python train.py --d_expert=64 --init_std_router=0.00942 --norm_eps=1e-05 --positions="rope" --init_std_o=0.0 --init_std_up=0.0483
Below are experts of layer 3 (counted from 0) of a mixture-of-experts language model. Rows are named router (the router's row for the expert), gate (a neuron's input weights, with its number), up (a neuron's input weights, with its number) and show model dimensions 0-95. Each number is 500 + 50 x the weight over its row's rms, rounded and kept within 0 to 999. Numbers have three digits each.
Before each expert's rows: "gets" lists some tokens that make up at least twice as much of what it gets as of all text. This comes from a sample of Wikipedia text that the model never trained on. Tokens count by the router's weight.

# expert 21
gets: "1", "8", " |", " M", "4", "ar"
router:498472309515556602391499483554467452543463436582436580441532509593435444436431421420575484565495522508450505559573512538522490539486566454516549475448396429476561520562514510511564513541464503492544465474461548466523495563489480490466498515417519525463487532514476512473481502535556501472
gate2:529526473432494445442490531397487553435511524486610440626559606541506453519493541505413490591434432504465429554456538467434552544561514524532516520496499445430468449546536484525458405481529544524532519563560592553435521514567462506505411523527488530465459485536522403481411524465430502489
up2:470475483490529530489453354479539493479551564512468492449529436491501476462500542397488538497552509494505473452625423467491528494542451491507527488577512530568511405565412533522468533464501525538467468497560398556521598567418477577477470476480529429540474501435437637568495530516531391474
gate3:505426523567444519438550406521540540476507462484529580483422517441474476537525560434532492454464498592573454467441486439493600482517592488603558536558527555527501467557520440561512484475453573522495428565507561482482440489454495516462638495534399546490492506494427479583480476582507461412
up3:347420495543514492415518481539484558486549564558509514584518489559407512479449510485506514489498477526505553497594432498487551580550441563527449566443502575484440518463412517483414450382483381556539526554529543529501506516418498470445491477496423509490463558476520482517589506603503459511
gate4:438493404436496498465535453535448463500511452616618484496519508459478540400538502417479479548475521325554515624466481572561549511529471507624507515442495524454505504507496461521442521482494486523500474544538511551579545553523469463551516480511536448456535458408473480500546539512512465624
up4:481597484430477483594502524608534436499455466544447483428468570409443560420573546437486463524553523429550467505526561540588453488528467497527532509516435513497547483493491564514510598455472449510556486511520611431597502514555480539548417466499461478534490456454473450569627447546548485516
gate5:521542429511489546525538479438487389539505511487511344506488441529494496433537520558409426557501553517424441459427455539453534476485384477520540544499506451410414498492602508495464470459538558495563485518499527484520465655479467463544473451552500513512454416582499489596493542543527480498
up5:438483459525530550500354533499620467400540441455470607449450513472496558529507505576504522492492412515543555446495576548549473472518514461519430521418512430502489516524512459537483407507523502514493510505461501498482478381536510434428509580493430511577470455528450411454487430532408412531
gate6:480416554511402460575505464453501321526553433553567534480477376470539503480515444524457471534479548506440492484456534546519472500503482520521495452484501462525591496492462480464611516492499533449536518544564511537533516484608488483524564540419523513540545460508464500580349538450599502530
up6:454514498447528514508468507520568588521468501506493435469501557450432423528416490481596458548413527523532557491475570484439513448424472409461647547530524448481489526530479529518433428462487444590549446504552551520528468538439511492560535496597547443523486562595525452418548450491479611520
gate7:460412489480466491551520444492473473499540483477452535488447531377526562453494431514574481435434573484574592454454464467540501461515528524606513442535510426603413538493536590583470538533516515498505509591441451450556440442574452511418518495529476539471522479440397558497486605533509484533
up7:587404465485489489570453486462520591548509550485400510532516523516440427416499478412524587549520474476549410502566464494530431429473514521443617534430506543542521531410549555497454551460543482518449500464512499637465466472528503553492615516523424457551510508453478514585470537478452535538
gate8:477626531523495544559464504586518431580504428499567477479536531475544567457476473460403532404431472477524463467556476629524519525540486440518535530630480485486521497545558490567483504467540486479597515554481570522601620544513482529475495500482497465494563552435478547556557438586478519526
up8:515434459491486586578543558540449475494563480589476483430446544454518513484490512492428548513604473411439484454555513500547476476459470495536520490571531550503584554472478523450485579428526498461592498520536535563545548522376456582502541606460546441484542531435352545564524507542515527510
gate9:493452520528389422476417443365438553562537413562444563501439589514498443491464482522512568580465536483526484370455546481421521416541425595483531525451511490456478492480546508461548514463500526537559467471412478534482487499529521541404484468520535529451475487543476514526502515366489458477
up9:524559468473524533592474496435489480422553507504512461463513468570502571427542464536475525576645501532458504567455561483501468419550443516477534476429496491489483562484417483425483567494514429453507441515404459522456487583517363496499584493512540479481520532485530639506456503377453493517

# expert 8
gets: ".", ":", ".\n\n", ".\n", ").", " ."
router:448487421565572493497526569478487503532551435517468564390560525495537492504442537427552499524484522491470564490487402646418499514544499508483495398553544445506574478445486483545533601493460551556491469496477556546435619483570545500558457612580480454494555500560528448491494522559527536524
gate2:521484461570508485521469417475428491457490416538577652431551516471440449485500464523586590516509487541504518499459464486515490436456433349534516484536478575518512567506531507526522530536515471473414512489558505476484530504597550435514619547552527584397520494405519527543466563479476490542
up2:385491471477513535525589522496577506488489546404401482474486503524528516571446504501390403475517462522456547455483535547507501580537579544577477528499526432455470417523574482425427474468484504484556547466474617562557507523437529494539422442510446409502585490571489528484444443533586477511
gate3:484541417488520493578482440432492474451462517521539537506528434513609476500430465455515474474510424478536539521658526520528421542561516478478491511443588534488568525481509589511467422368460444501443480471466487536592518446481501530499479601457432610490493490413535476583541478433469483545
up3:525404491498468524480543615501538440457480496462516427418544515502501590463602511563557397553533431547450496530373624567482508554472412525455511476506477447601449526492431544520587464517496537513502508530523515425546457499533534442569546509501568434525468468486458546457482577504534511552
gate4:409549419489432538552453501608562433474405417524457451525564438573467493605506504492473515544450595514539500498515526575566461435546513519591475516460508582512453561477426534470403554489523551454471485469544582517593538424426477525563498505568479442533509533539502525499461540541463550514
up4:441518542477480435497547459422545440453459546545517495544516502541498479528459486493539576603429541491534416445479434513515479390460554425602624584510590487445420565471435489510482553466557507450471519455578519519581562416486508552501536477569448503479591534439534553464456538506540522491
gate5:455557361582525477533385492500510528563525471545430359510515529522528531529458499487476452487602483580565470446531483553461494473605548472565516486488568492479484550443494465550395519588525408493500481474516479563471502453518420480476532491484552461527471503526436539492435462553496602591
up5:493472468406504480510563521513585377473485547465526558525465450534432476516513525494488512533391526506462469533435543532512576520334519454483386483531431516508427460539470545525530488490445595525487630583533551441590487515498526533515420498535470521552519495440572456500583520461497454481
gate6:556388425479482479445532585539563463586493483505427459504509560534487482454510535532484559447549505461460512450487581521519489533447480490424514433442488513515619547509434381552418519476460446477504455441516512501507402369533502469443464510451499489448473361552469481497421536460542559482
up6:569540473502509616484511599576540467556422426453425512454486506584515490507527565494481522458483434541507539482476609503462526451424415521529445478480462573469500524536470489479430491409443561485535455377445545475491414430557511468460507451493498495456484384586492536440502496531588557474
gate7:503397465494521453505576491448508497395530532485582559407499508335464439500496444426481454531502431524487461497513510453452445477503538459401492563459578531516492490586552532527475514496446549460439425481506459530652588530595438549520499457495526419520494485552565479470481508490516508468
up7:523427503501506459464615523472444518464556516391512517499509532462631487463439441476443513493473476469500550443433535580515485498611420543443476525481499565551562581494481498644530516529541536534490513375529530575577543497503464546450502511558549527560451447514596513473432559494495547482
gate8:577431420535524565527542443537504563454507480424581544572529391543460471512495515446439449546507488434532509549544436500528477540462531499518572482536515546463470527476534537445500518515510491443462528452533594563426406546451449443540455553571440526447455556438506456536626621437557523483
up8:606453462434502515397508527496453494501582597498479520503542437544475488533507479505469482482557501360627535518590505478545539458440544502498564434530567535518538479528542582378577525585489488500520534507545559492478546495509543522473478536520477480518348517447468524537564584474531566512
gate9:460492539454524469467558503503524513525531439494475456491532521555449472481448607627424487548483468401523532417475533382481512494496505555503361424563496448420500531499531527543544555572493509510460474445491598465467540584469500474495572489549571481404501536542516568408400433509486486487
up9:539597608601474533513458509550485510532416510450513559503497501393519473554503517448355472466520485499535541534575437444444521590487411427479547449504482591492542509471514511576429541462546510489515442440428467470565431526450497440451463409440499548502529431502469525492499590428496515516

# expert 0
gets: ",", " in", "5", " |", "1", " |\n"
router:491464325523544611371508483563476461535461448574417571450518496606446437426438434432579472561494521515458519567571514519504476532483576457520558480450395447488563510548505503499556526518464510496541454459458569472510498565490473499482508501411510531471483546529473515457468521538561483470
gate2:496489434592488635500481593572518539531579519433509554436505586466571566524472522490503488525543431482528607554612492580507547451545495487549571574520528500538515463465537452486503482505445436448461446512457517572531446451485557542459553564516571557453454408459526602498521528546508486548
up2:479429533483487372506472409456473565477534468469537535491541561537389458439543566589569467504529487492496475524474403412502485474485540485501502419476522402470522590513482577441486368489523555585466505482514568504456501499531568506531528441562418444523453498479536493438609501550517433465
gate3:523472452456490554524502505582427495498536568494465473515397427552588559497563440574531495582537548502413512452559429500498524492480464456482532523491498609593580543435471468461508522454525589574519547483476505540471560502494527389534405458474449474467377491620518496451458470517489444498
up3:512478493486448490396373522525489447494506442443544440461561456422469527597648555507554527551501466525591562491547521527559528484467541474443478488490474459472463483427488495472496467531386557529516482440506500460528468600532459619566461473502477553491533479576621524534573539498525539470
gate4:491486481487473505540513558380494559506536558422516567569495448401526514508451541487472423475532452554574472533506559446452498522431558464595521543535524553536632579497440535436494458530457514494503361518417448423549499500485498544542460488520511531459440527553595512376445515530478487509
up4:590497521507440501534536475553575505514453571541517512567544596498486496628520502630548406397511419487413480525519583565575538488520527535499503440424544516448519589582436486575520520484466572473506492444483452530478554501542487494407467493491490485572464442493431468496476446561556512438
gate5:501513616549459428467536555455517438490489518498462498500482557417544456466614413542459428524516450480469621506535507494545452523555519556431510551388451455502510531558447558532547399553498488520528530512519482594565459536457594524475498500416551444508538486527492566494551556404480418448
up5:461463370519368544587478506514465569535507478468488482436544446555622549511446491458502551532470527576599451477460503542562465408468465500495455498524508538477563431473487413530429523535520537441456484515472495443482547514476463462494461463476441415433552531490569423634450538505518503552
gate6:513449531499467433512524482438424524583536522498561477509478541471446538514538436511444474588560495517408457496496509533533503453444527421473475584563547580490505517578447531513474477625582443590578500534498539559535555523438468451558493554491560420527469471428502516394544621570513537560
up6:472569417480474540508498496560559538490469383498470485465456482487558518469523538424486508528542553461632504609499468485474528511583551564433578430600517499483468474451533580494470514540503472493515480551556459514514400535568420524617506528560516534545431526471516489526540634461594491490
gate7:529478589495484453489480605429471419492493478464475488468525531474522569482588583407516515520481440481455554462482509579475515483400539509528498533493481423513548454465400571510396492519517432555522470566519559464553520512603498425551470547492493490510525420375550520498376522429562551518
up7:442560481490524541545575550587520495511478497451479440508484500448419468340472451510446518532431501418514551470450538500452443457444494569464507445453528628487419454522366443516474590465528538506503480501505497530429493545494472456499631550497460540557476520400473482493536438531539467456
gate8:450465529560453476545502504483499527456487490595498455530484535575440442485543517487450460521489462493560549574506513511404528533564560516472508468573478467452479425412489475534441431479549472599466570553611400562465412518496508382605485528517494528499395446482510445602473526546579485517
up8:526427585528463613447527541529505485543617527458585458532495477544539445559473512384585464472511490528476402429519478560545441454462441572481475497441444517494529561494553522461532607426449436429507394436456544445476527527469532503419544482487527490563531506522507573494526509488426434482
gate9:484509464431476472388431459562508492546550438501564528540501475513515530529585444456530504467589597549480483484490466456485469506557492506495507489432501552508543496462381456502339482470427506552434490542529469488545612560432521464469518497565568463489521576612536454547458542581518586508
up9:445481453548536527435463616466486415493430592469538479507482488473458499509502464557626523444477495521534520594477498538573491589409472475448510525548498578545512477409539394500540550539466439456544595488503502589520393525485504478550504442547488492525450409494531560478512443530606510549

# expert 20
gets: "==", " |\n", "al", "ic", " |", "4"
router:487533373533558546463501433540421500567499457552479526378489486493451429503422519509515467563564474532492595555503512558457509500504597460562453451468473493422476519494522465585496535588446400452481474492455579577545516556454465526420456514430545516418463475529436490513450526587587510491
gate2:521527462566478451527416535471411478393511442450524507441503496385476560482547426428487557482554524439557474446463578563520483474441516498519629508415450510398568487407465554540504527495553467512474418416525529474442459517498476504422390512507530485504503460512485514442466597463551549500
up2:512434570471490452529542487494485498459438448430555512553477543521493421463462499507419480524439512346468450481591511593504555435557430474475481471519448552434521450525506473557538503527525477453458381446517488539554447531410422531464521536535540465477425510514529478461362543393467553469
gate3:462426521442373557531584512521458479512476498485441482428443468575476526422429556483483441521511468455491503507475490436374519502500455509463436416481455496543495541467552419475502531482477499520571492506507521578465359431541467568505522540524428490527630422452616463480444505484460518461
up3:481528535444498600490454559433454543530477479376503605516426456517586513498524533545432495533480462516525478471480510475433457470585583547413518592514416483511463538511462483569458452548458467492507559457405464540521420525570454443532442521450450463569486569486566521551414502480444526400
gate4:566487567496500511421502454491515526566551532523608449456481571496428420472483544502480464496427514499559470520457485531513579522523512561574429468499415459454462483411451419530583481515490448542508478429488479449435489461550552484427451507574535443453570499418531485483505486522486294485
up4:471445422492448449464461538443499540584484524580402525520438457527500523508667467459577510490494534488508554538513472547507484492505489565492512446447530500464509548526389535470521441424385490423428459531535554465475406581508434531448510441487437484525440534549503428487473546562506611540
gate5:443506531481464467524509411512441449520434420445454491500419417505540506464509541463466523565473605466592500486522525501482581463460496536474452500534534450412480556463593474471539467469597462574452398496434470501414535456475530439484366502524518457509423525479488476600490592547423508553
up5:557491520500528517510570436549566459563468452476419628521507437344522605539439490488518479492479481488500474523425576554471479515469485524542425538617518403452493483450531497522547485440553588430487484478525472491484560474475448432458410554536530586478531543501569502470475440442481462566
gate6:548501550554508528617588562520427444404517475548490577540419517446548504551410461487499499487457493493370534458537524516547446571475433467614491488513484484477472565480489446547519497587572485471516486511455611519459522476550427537431441501431398539569535505458519468481470530435535486561
up6:449450471530527474361648492427498592382546532524500479460568469481462512465559591492580450525554421552456508530517415527506448567492475524500494389440466510572508498523492540390483492535424550561418558476465543454516530517439502542533470456536498460499558550511551510521472455482551497485
gate7:453495515455530644448518488446540608500521557508513526467423530495502499554476472498428530513456519559522385569492492524508562589546488543586482440417493586515642456472562444411520490497461523473462498510563503421403511487545560505467483527473526452450491531567588484475527441431497472566
up7:560538391540582518440547432465457580451502560415469482515487567535496512588559455544497524482404509429493490483635521461506471578520553421489520537528484497507466521377466509463505564541476404464449440541413504515501465514532563496434505471463488467434453480420527503519463568453517381514
gate8:542416517533424382524557512583535456486499483528521470517402516435583430450430530352486472508524506506476489468436457469488494449494517512560469555596519505511525558606520409432489565484554513590539430605516514557507508501433419576474516468494519498492465405497493500491472529502573564497
up8:459559473553445523540515494438520469540457598555596494456515472518453629413545401532482456537562525539527441470444497549465521451477483503506626463436528491568474456482465523530513356478510644612508459525504484460518514495517439436546529529486508435527461490544466587473519450539491526480
gate9:490501517495541420469571462476469564538451553575542479410516517511544456482505650501458460492496436560517513538599460540549480566524470436441475492437536500487592546516427463486547553449530406598441443526548523525587441489542525404461489514490453489511426468507615415511496468472454566461
up9:451505548486485569475522543566502497424470472489512538515552457490472435543461534505487441512577460604496483521479540375395435373463512562447473453583601521543529479531570540513494531516456443513536466518537534571491580494569426574461523503464478594497395553585517457449450529432476465524

# expert 17
gets: " and", "ly", " also", ",", " not", "5"
router:494494312544545587378520467526489472522485424568410581445532494602424447406461447419572473543490530476457545567548498544549487524479587421510550465465390441489526512556498510518516528522498549522541452473432567476527475562524473499462509487425529533473527534517469509494502522517542490468
gate2:466487522489482496552562525485523529454524486560438451488390506491568355476580536467533426407454474489493499500481457530528434453579548547419466511490379541442522531448482578509415572535485438468530516519508371470533542511494419504519469520521493492523559501498469450374584595498526499533
up2:556520557425447448448490507551550449537526558506585542501595574512466534612525481468596480532538415522543426477540515522427552457534420587546478447482582569483491477501462516447506527517602479518494496481478595559469422463460509558515544562459406598518473478437479510560548491524557540427
gate3:561595426569520560453491495469551470554510483594551447538404558443531563520512542527524611592554492537538531547498508441399499488547514529453511508440559512472552350519466426542478510438448598409501494435483503569492576585519492426481507573487541510512450489495445483509539488461529481472
up3:545511484514556558537504513496533436481425562533511462590500453536495592509473538645565476533525458476463441504515478572556509481501465610500410383611472526501532486472582491494458478632551452506528480559424476465513474515442528546443467479517443506477496465498584493473542363512565496521
gate4:491471495479471527541590467530520514518554421596448538492465444475514470608516491430562470528392520489570498474520510458495430519479491521517537495452545388459554471474500460566404478573411537407430492561560492460493476506482436583478502541456489536558533522558603472566484496556531638567
up4:494485541473465435506519430465581449519578450368453569440485552397593529560428467426484526477465515431509552457532431501532531441545453438522511464414484413516542487462410441528460529513486513499507491520552539491602486583488555475418460581451529538465491516454461500540522544374463490472
gate5:480427493543528477522367445502537514522468513445484488503461504579462547533458501614438489527493525556469509396481441569524372442436547534471526558569441482468490493510554531531519525486462452515506541468387493563550497439540443507406601513469478528468443517539495458486559557466388388457
up5:492545470493543517588515522503534489481430477470545539464494472570479494584548545615402498485520487401463487457528498537481485534482458574329596527477486398435520464466448571557471560398520509470582493480520461467506532535480474516518462536473540479491476584472470405519615539578507549464
gate6:458548545370596614453474532617532509517478600588506558506524488482445526539596491519544521489491500397488472523526408463486453489486485465554481572507528492440477492550509471516534620494530523525474488472534485468574584577472530434462546445533609547485438505466481584563569487464477497484
up6:540499614475456444529500479457461422562511497469562444414463551490539484541517540475510390460550478496498427474490615473524564493451553520441533533414448507540429434424507426582544537508458464453440468517490487491445524526508475543525559439444554445492596527485615573464409496549508535590
gate7:528483498585550479544556565491509541553387532476550472486511455554522507500406466522524522479472417522417559550447459468393550456497541412463445476520557509449518509577477459444602555497534422491577477394518525458532557431441493524490444554530545563497538481501573485395477597497518417540
up7:522511522575536510550507495496541452453479472588499513486500500405508491490537423483466471575540463570485483543442557487531485433517361534528517456523490403531476429633592551466558559382538422469516468462500500475429542483496406505625450546532531478477504482472546571415441490496556466524
gate8:446479587485407475532469464514498521572580419445425481361478493482425442564519470494526510518531501485493479545573482470536463619452477465488395525537465484493507542418488512518551511496486407482542514535533464456501483551428512511538519423598535533491492589480583548481503471596436596596
up8:418491627521609546524558518526521571518455449493488498420572519477493515508425430455502524497446490532444509470558599424624428483501507509473538542475514459496539472424496503457471524510564440416567449522484485458435470533381474428481476509528436506543575496527558458562580512521384502532
gate9:379515513564473519414464543431558411484493467510469553534434617423466551567500472410555522443575470506569533546539508457462519432536515494526528472477485594505534580467498421560468509516520472507351500494436483517453468491439467476491514498501473507504550432440571470481464463439573382530
up9:583445506387471457503530447556443558517538487500544506549510452513550414486404572558538552493497552583477541452486499606478469585437479591408470503510580530521494476603510494435486560525522441407520488525549397499497511482458497543508427483496496510537469586468551450448472559534532619484

# expert 14
gets: "y", " A", " (", " I", " E", "ia"
router:462517416530467593469521537594464540484489495527447596533514535519466514486479503464528499485539486488420453511581562621577402524531622425575632547430494470479524508592459492520441486498442488533588502506451551546543459547454498530486459556419506458503440491522493446512450483591559512455
gate2:621579450437476570463487579543594517538539498529539453486520492542548369475539546478548467535530538374427502534492437467576505521554539536504584510492457561529540594522567536543430509442546541550529495538609478477519535492505500514495532492604486481493417495489478552618511484540484475434
up2:439460559448552420617482398454517411525507457515512600566554495493486559468439464524457468467492458458609522523486512634498518505471453495537424522480535456551537368431469467512549524537430466417510414513537426570554432490506537460478456523450545505509520523534553517561541506481568469532
gate3:408517537505414425539640436507568541512550481544552533513586476520460460517600476536463519566489352510493506519521503471553380480452497594515513490481592501533492571528466523528524513443503470478553522480457535498478489536420560575423448578430446526501524496505410469498497509420560548520
up3:456472464552492521489556460477481402485530546524499421439502498495435542449465513459466485477508487560467509459597584516536472515576569554488423498542563545571566399492390537584508531560531533418552558590490428532494485468548515561566458544484591533520504506471484418555350489520508497442
gate4:475463491438519576560475478549506499485475443526542504496557477466468529498533470525500590556536508451470503506538558622516429520574511528498548486569613555420424538515445499454487585479498528508606464563465572628540535567496557487492482509456457505440482418476430507382503477630435513499
up4:483464512505437473501433494502528460483443432600502473508505522600541505414519571424629546510519520444490477491616472582516444540608562484544466540538577556519462505540563528489461532505500482516512424429467540531533523537459588502682481492483503513486478443496443487472493465531384497516
gate5:544567511522403555537452483527631477475535487516412542515497548548536467512561511517515538533529610522419576533490555535507512559415412486477440466513526457500428486569491416574553458504603455559439413521494539468354451430465435547511493457495458441506541473512501516520450573503532531507
up5:557503581623557493540510419500472541557468511459418472505539501526576528563441534520485504480468451522542425507506485540498514491579575412581574560471579587452525479492603465449458426506472491485456499438462441476616586482485561560603449509472430533538425504496493487569448463510524458524
gate6:480481594528503500433560391524534530448428423509496509476517510527561493413474556534559505497469520564557455536577475483487439593466504431569508521616580493426544434550426569423548547478446487584447576464435487491524589523417510477571401490525494497503502473498489459465478499513480392487
up6:455502381479505488583496525482502490539485467440504422501460414477533580550473448418449387500525394522464489499479484557491643476540502500463492437475507469497511529493548461514464512437546455463567514473450487556555453314494521503562565579478553544509527543522545578540524487506564576507
gate7:451539529511440485571506474536507471500478535517480492499467507458459407604453578445478464515453503538531399551538631500492461497504455468576468613543536397466423511550477495570575514580446446498518432575421423497510497453532487530415524531463493588451572454536462435468499535395472500486
up7:508497511482493544460457465563403528503524486427462438494398496543448557531470403566600620488488456513513494463449465499490468490457552519440572494506482522490463574498450465520459556436476578399503583538607566513559431571530463527427507495480475516520469473562389495497468519612475472411
gate8:463491536517463409560515551559535512522486555455456572536565454484505462481598466577502425533453398505604487513481484516508591498517578488510427443429487532518529431511566417499518548527551431470452618465557513507529491496500483513404584488482462432470493583571527413586571465536522435475
up8:528541536416556506482489534532472526596503485550527446583485487634573435487453530403445573477480478476453464441516506546540422473416401557522497498527553514462580465517478505461411470484462473448519416465459509433421460495518536507530570529539531602540468484441532556409532566542510578570
gate9:521394492518518404522525413589502547512500548458555512557485522549392506465429438478526569462478450588433501544508561529404526511452479481573597535546502517414419476608565482466479465472457554530458556500475499498545552594477495590482527448426456534558529471522484443520444498526539408501
up9:541447479494651399458487487527468534477524482566521509542565459471483477493514437489474523420451567566419521553532541519456507428502487513684530608556472498514451595487541443536446516518534508480409523485516475481458467571381540473471504558497474458501431603448489527465489512506462500479

# expert 2
gets: "-", " |", " (", ",", ":", " in"
router:531498362457547600369551558560473473535492461549417517427516482602484463449500454447592479528495518485438539548524482540516469549470570444557525521432398382451575547529538480462522493545447525510572471461493578459496467494534526463519466531417460486454478482565454520436468497538510440450
gate2:471454502513421497333442489451484531547442549484437424554558539504513489481541558524578459534526469488456514556393567484521523467541478423519569553532494451537446512392492546480517591446559445512551476531543403506504532564430515508476472476442562484466411474439557558545584452571529487513
up2:525468420554537521548488581537535504542493479538454406463549473440489452561520562558475387507407479503534444476477495561535550556405554504525611496531503468608468419572483409516476433516521528556493429462475477511478445568568468416478494458521508505398489524511489583546598547490487542569
gate3:449498485496556536545438607538485572481545505482541502494452494473509490497611426505519494521426502596472499532470476501492530484453477574411512528425428420515426412422534467607590512504376429481481553514436453509501499559499446566544562511517519486410592491476543508484562529505427541590
up3:475514515549515560555434477549452557443567470451452533479541489489550552491500479554570510463473547583535635487489439581503542485464520504483530500440434483480477492477525467443586467516321496640403456564362471504527530459483506519490425504504528447440559550507497479446532484484484532518
gate4:467453472526475502498515427480428524586514466442437545558442508505515435443506550525555511471528524522435445481491476552509500490546479447544398516518551541502525509413546506519475410428547494486533513552503621547551515472507630487528495441460428482499508441517497463461498537702424387509
up4:484429480485502547451488478524436534502484476529538573478434596433509537522486395537422548462551493541450486418455448513474548513431422490384447541471426593474433521463550506485472566451571536544551482561512554571574520492453469496431361443455439444483500464544487548464553414482530461488
gate5:471499463529469469493439455520530482481472512506505406582483532572517575439540452540509550511458493497500551478538495549412425592481509490612527563478473509436487404472626581501407496472441502507416517587427607469446433544541487576485544531465518490458588520604498479507432531524472461551
up5:499478463476550464478486478520499510543472484511474451551412519566490510407508406532497478499491511527474597444559453547472447543498493495567521629522471389535506528424659557522412418431347462454463567566458482510509506568516476514562487491533477542514439558487547450552515485561505465481
gate6:588541413398466468474553553483533587488515485498489531444438560521502526518500527475419599443508525476422502461522480559595585553500529516572559541465502462490486617608509438479503522482459505518515405459539516466458570468517536516543488554506447367453475463532491525473461525496640433493
up6:490532455573493414499485539553397422556567497500479449491409477477576451526472532489461484537417581530560545492541535478501416460465488460408424468558496523542454386345496534452552510547564502539451554582375504439512498546481501470497496560443483486468573493499508561549559512508528504495
gate7:525456585456489574483568528517480453463495499346453531470522536584508484485481502447543476454495474579478526434505519474330523529453485544425471495507501445422470500538541415505515559523504523400518411553452481453478460502507544521450574620477538484508613469560501569452508449512501427514
up7:592512543512504564575624499492460487451530474355527511496522449532522482472450551491482404445419527435496525464512465558461544483423543470507514479568464478500509562503551403497527533534513481552516452507420451509484381459597601511469520559526505500521589403586501488456496567506468411496
gate8:502623502457510436423583605503478531531451503581488445531488557546558485595543454406522578458487526439473439511533597460603482515444436457518534470449520536444547464477394506525432571524486482549532381502453563514417512536519501472566474447559514590508496464508531513521447536492512497545
up8:445468488478550454386377540478520491564477454484468504486538462516460540401549535484538447428422533653501504434441467567478505535483527570539472545495418455487478510558553419533539431527483471404543624480501497509560478471521467495466470505533477443583576524450428498504598494517535462468
gate9:503560537552580526498500528551561530485550520478495576522531491495449510493554514428471396472482470409501499468611536592458447554587523426613519487532402489468567410473471530468577494568472495430577531494404471459486568462516583441476525618584469472510465484545500464553498453525474497527
up9:422479504496411559492526469547529457496473420491500527498558425543483515485509483526467581488521540542570511524465480506495480490467444500454433509439512525483409535470523584593401509454514434436490574468557472470500411639515512546535533537425522554557518500440512367484408493541536578374

# expert 22
gets: " C", " G", " W", " St", " S", " c"
router:499469407491502585429449542482458494442535439634467560469469512493414496459505422458548457616496520487486430478497477486489464612500520475592451443423437477536558494561452514477521473535452511466543444444416477476488491441525516460518492531480544546521517557619455520361531512577517445539
gate2:542525557452529502543543410474500431437552435604384498510550470518480495520563572500479440492513520537487448479603438600479394466522528530560441543538536534465408399505514439466539606520474553537529520519520397523513520508530525501523455539385534448506437508541493498549461401483508510437
up2:550560492543534452506472563530471426499611535584503517507441578474493522445394479555539443489507484563419424471539536513532507540544501612585505466537493552493518491464503433545475597519450513462511551530514447478487432423576520484516540493436466576456585487522455377524444484620575528489
gate3:438505526581546527534621518606485531497409496505525503494491526457497489569560427502497470468534576429491444525472438476491415510530567607434521483525437522464500519546507519539549460447521401450608500437484525587499567485479515473631440529483467451469592491555523445476602540501495566472
up3:513542469633497468485408466446608410454558486484534516477501468489594556539382499548460596509458412561494473489494484531541500481487458539445487418437524554546503404541553376473477512509524527500503475450450447465521508390502530515518568506512443488480505509552434492453405447445558440517
gate4:532546401545482453542436501463560571527521488521443456493510521563525575507462462443525506476455520519423463454612514531583438496426491445548571423536527561446534466615544455534503480415455567466402445543470398475533500510389576536478463537485549560476487484513503419429521547557553480492
up4:521464529513464539463442417438481504453548510543491560490507487518489490484474524508443519468411463556511516522552526597409608516534514479478528550497468512573566600388426501441543408489514508534605606525516494514461503474526513509600507496582497514576491459616499514586472548412574575462
gate5:580494404421502514442532513580462577550591483544622569611428469489506482511561462469491526585414467538494551581478468512505430478555482540421539417497512498521516476362535524542485479501490510468484483502452530532500509512503495488559590444503536483555443406487459537512489572411456546433
up5:538517469466548426543467478477508515447568458527548476504520556420473518461509392592534424471572492558482490436480483493466499468536545551580454571591560510546446481508525523463472516517461498562511406531489515594413468532498499369471502511371539491491546530500522546491547504488594465340
gate6:495495498630505532506426526559469575366418433604564583507496510537450507563508551408486563527456493541483441446449482445519464520445495481601410431488497534505502424532523500486481556560546578499477485394466434529537492414471455458511545441466520533510449538483520512471494521524462385512
up6:457417563587438533536408461464522444410508479588481514392447522472489559534465562520416537560491564502527442556470512431451428550510565449519434494538538574500507562566493537451508442551391522469454449409476459585510437488550525484511567530530502482496478561602493493445451514470488417508
gate7:462597541545522464478527402509536550515472489492504504483512464499491453529406568476403469519492547477509474416540447623573483462442488491563439457440613521490533464518518521417522469500550492504510437463473533485533525475466445446538405434429517557572466578565402429409487601550480534547
up7:696529487428593493488503516628426485620442482453491488408409467508545544502465554508528494532414545555436496511508536524451515522467554524516527517463508573474516564532474521397499477501407581509537425567494513542474516526536548493534486512438492450540453493458486537457518511518453596506
gate8:523445533454529455537525477436487516503486504491530515430539576512622537438589445498563488550532504581479448436455487481561452451505485477516449562470496529424566529465597526519505559446530474528513522414507563537439521517567520491592378481430521418564457519529430562417463490487458440631
up8:550487466543495537504509564475575536522444443502483428467485498499451471562450568487494471497555478478525447456475526594461569553445521490468575436514533456483416584478445503380444493534413506565537462531401525452472554558502525492383616454580538565404492425548518521531599512530545484496
gate9:514502516458529530432452542501436556511418485430474586525511510533487395472481542478514549567508412458422563557463462542498450421524511432556561488542528445500525515385477474549514399535613582555457423454469616525546461486494489482600489515508553448487471453472448460417465451449444533496
up9:492508519487604549471563542544514480497502485461442536516592532510530614474548467520513565478473504519444453457542451457444583553429562534556531497507550548502550464567452454523470545431499439423560582454526496409411539562439589421499510591504494463548517432521492516553547499613589489432